config.toml
n_layer = 13
d_model = 256
n_experts = 32
experts_per_token = 2
d_expert = 128
d_shared_expert = 0
activation = "swiglu"
moe_layers = [0, 1, 2, 3, 4, 5, 6, 7, 8, 9, 10, 11, 12]
router_score = "softmax"
normalize_top_k = false
routed_scale = 4.0
balance_loss = 0.000743
balance_bias = true
router_bias = true
init_std_router = 0.0167
lr_router = 0.000811
n_head = 4
n_kv_head = 4
head_dim = 64
vocab_size = 17749
norm = "rmsnorm"
norm_place = "pre"
norm_eps = 1e-06
positions = "rope"
rope_base = 10000.0
rope_fraction = 1.0
qk_norm = true
attn_scale = 0.125
tie_embeddings = false
parallel_block = false
init = "normal"
init_std_qkv = 0.0428
init_std_o = 0.0084
init_std_up = 0.0428
init_std_down = 0.00594
optimizer = "adam_variant"
lr = 0.00161
beta1 = 0.9
beta2 = 0.98
weight_decay = 0.19
lr_head = 0.00759
warmup_steps = 290
schedule = "wsd"
decay_fraction = 0.74
decay_shape = "linear"
final_lr_fraction = 0.1
batch_tokens = 65536
seq_len = 256
doc_mask = true
train_tokens = 300300000
steps = 4583
dataset = "wikipedia_en"
Below are experts of layer 5 (counted from 0) of a mixture-of-experts language model. Rows are named router (the router's row for the expert), down (a neuron's output weights, with its number) and show model dimensions 0-255. Each number is 128 + 24 x the weight over its row's rms, rounded and kept within 0 to 255. Numbers have three digits each.
Before each expert's rows: a language model's description of what the expert responds to; "raises" lists some tokens whose logits its average output raises strongly, later layers aside. This comes from a sample of Wikipedia text that the model never trained on.

# expert 8
What it handles: Plural noun endings. Plural endings and plural nouns, often in geography or population text, such as -ings, -ities, -ors, people, members, species.
raises: " in", ";", " of", " and", " for", " on"
router:162115156153094144191128138107138088131195135106130110102121096153171095138124147143124124101148113156169137150173128148111121119107143116151158168096113124175086166139158113152108115150094172142122097126119119119121154121156168108138128130164096146120135129166156163146143132151179130122160110140145085180136145156155147165155099118128120142115137093131139119126133124106131094123165133129152142135185137111136102103096119132113123130140098134096157165093077155133078171161125174104120143110138118158113149146118127125092117127124109142089094145139144152071157153105115154094101125135154152115157100129116120153143155115081153156113177132130129141133134095156156121141120112154139147131095155125129098119129144104084090115156176163105118117118119108117109110116135121
down6:128125162099175123123129145151137140138118115129137159113092099172092128129138117092137112158126149131141140120128196136140104130124135091123112129098136120140130101170150116085115125121145154166151119143135123164131115095141146141079136115105127109131118125082112090107146145152136187121143116176161121137170106135117117090146114130161136111112119159078111106130159127090123119156157132084144116107099089160135145121110154146126065114190109170138125135104122121127165163146137114138137112119112133150138086119086110113155118155115107167063118123148134097131141090069126169143126110132118123135095136110160126131148145101150131130131124137123140130110132109113137164121088102150142119144177143097144137112097082149184060136091123163114156126150148139167120174090129133

# expert 3
What it handles: Mid-word fragments, modifiers. Word-internal pieces after an article, such as ic, ant, ist, an|ec|dote, her|it|age, plus adjectives like same, own, latter.
raises: "-", " and", " s"
router:083140135187134137140122091111123098132128105108120133137189170115111094121112120122104125106164097093144151135145149150079147155162160087133128162133130113095113159130097133161105129126138145098120166093129135122131116107166130151117158166144087121108111164145116167087130132092142100118136155113117103178137139124156132121147126134134119105135148115154126175119115122137101163127112082145114082111160125103107164108166143093138157097113150143145159113135137160159133099136102177108129094108090134167147162106105118130137131097136149167142126146126141127106139094080181121147088163153143145089147090159110151110144111115136112107143127096154107142145121117134136081101085148137111150120114155150165158095112131117148153136090150125085118135174125132090158116152164109
down0:149094126132149165121137134143116090140143134139161152130143114162106104153133174090086121129125156116156113120121093116133132146153080162141122113099131126127132138104130150112162128115176130117131148143142090093115098167115147114140170130091124140129144103068111163135104130123109146143133156130126138139122100168118130140112132139092140145146163133125114145107119133136103125179106081157117140123115156113117101138182127093107133129087123113132071092127113145124106165165082175165174093165125121138134108130109126156099145128116143117119145106161135097088124099138096127098161149165149102127085111090156130125109154055108168157095154102122112139117098154119104153096137145142118104170091123140139129168085138126124142149103091088084088093117093128124144121084124118

# expert 23
What it handles: Inner Latinate word pieces. Middle and final pieces of long Latin-derived words, such as confl-ict, inc-orpor-ating, palp-ation, res-urg-ence.
raises: " and", " in", " of", "-", " to", " on"
router:113134144134181175159128167158124117140139133148155142129163147148133123109115142141161077115151132153153137113142133159099114169094148097174098100146129134112105113137155078116083114160134077110166124097107139112133150140121134124146090098105101122128121137169128135098088147117113125129108122139134135126134123155099137147120167144126097153142146136103138117105111178117135144120123145118104075129157149136067174170142133089117154093084155114131158105111143100106127137114143135139147153150113166137119141144142164138105163155153142108133159140132132174147147148106104119129151141113148147132086158180162128112148133169142113152123119081117077096119158120104115173129157120147152127177166149164119097093126170147141137100104153093105123173156101150106143116147154096
down0:146096166133119069123124092137134104127076121120111106106127088121133102138108143116104143119119151112151140156122085114150133158146131141107149127104133108108070126142128100125169123135112142108132127128123101160098127127123113152144116076134097110131168109145098104119149158163152155149137149125117107108145111163121125132089163145123126138165094111115123096104129149112197122091116120160179102096135097110133166145123104118109145148089117135064122145135117131106112115102100141115113132119064085144120119135103105095120156152085120118114114122153095143146116082179111098131078148128135155128130140123119141154090148138118145110084136132064106131149096150175147132127132132143150100150167138162161102140132114133098127160123159125111102088134081159102081083146099155

# expert 10
What it handles: Name and word fragments. Mid-word pieces of English names and places, such as ey, ah, od, son, ton, plus first names like Fred, Jim, Dick.
raises: "-", "en", " in", " I", " R", "s,"
router:128141136150167125118092140147113099164144102121154145135146102098091124093133118157157142113154115181121159130116154141103097169168128092106148136186109140127101121139095122138132112139155135092142135086123134142134114138132159113163156101121146097160153105148133135088140147142138087111149146159102100132121147151145087083141116106136148094153137128105138129120077136138110156129100080095184077125126113181103158115127118086087152131122133138114123150145190100137149089161089114153115146142127103167145100112109153131141125141140096130150110124105137123133138063122145064112126140099122091155098153163150125128116127097138102159138125073127114157107174144118127117151152118119168160121150122169096159151143123116114133119093139109126139139129136191112105127134141119
down0:125109140156118145135127121133111129113075107156121180095122087100140120111122141113131127138131174082132123102121129137141155135089151174155117158128151070124131133120153135127131140152131094128088097157131136132088160107108131139098142150160136141100110158122158111140144132155134124145148108106160145145116144093164105128093164112129174152112145118118080118121109150065167120122109125101103075129138137098130148148152113104144120140153136142095133097114115117089173121100146139145142148123125140125105075159129128141092164134119135152173092135141178166072109118159152143127104133137158097126113146180140139105143129131133149117085170140137148119157144189136120110101165075104102142137114160077155137122143072115152162133096144101154078122114124110107113114133130148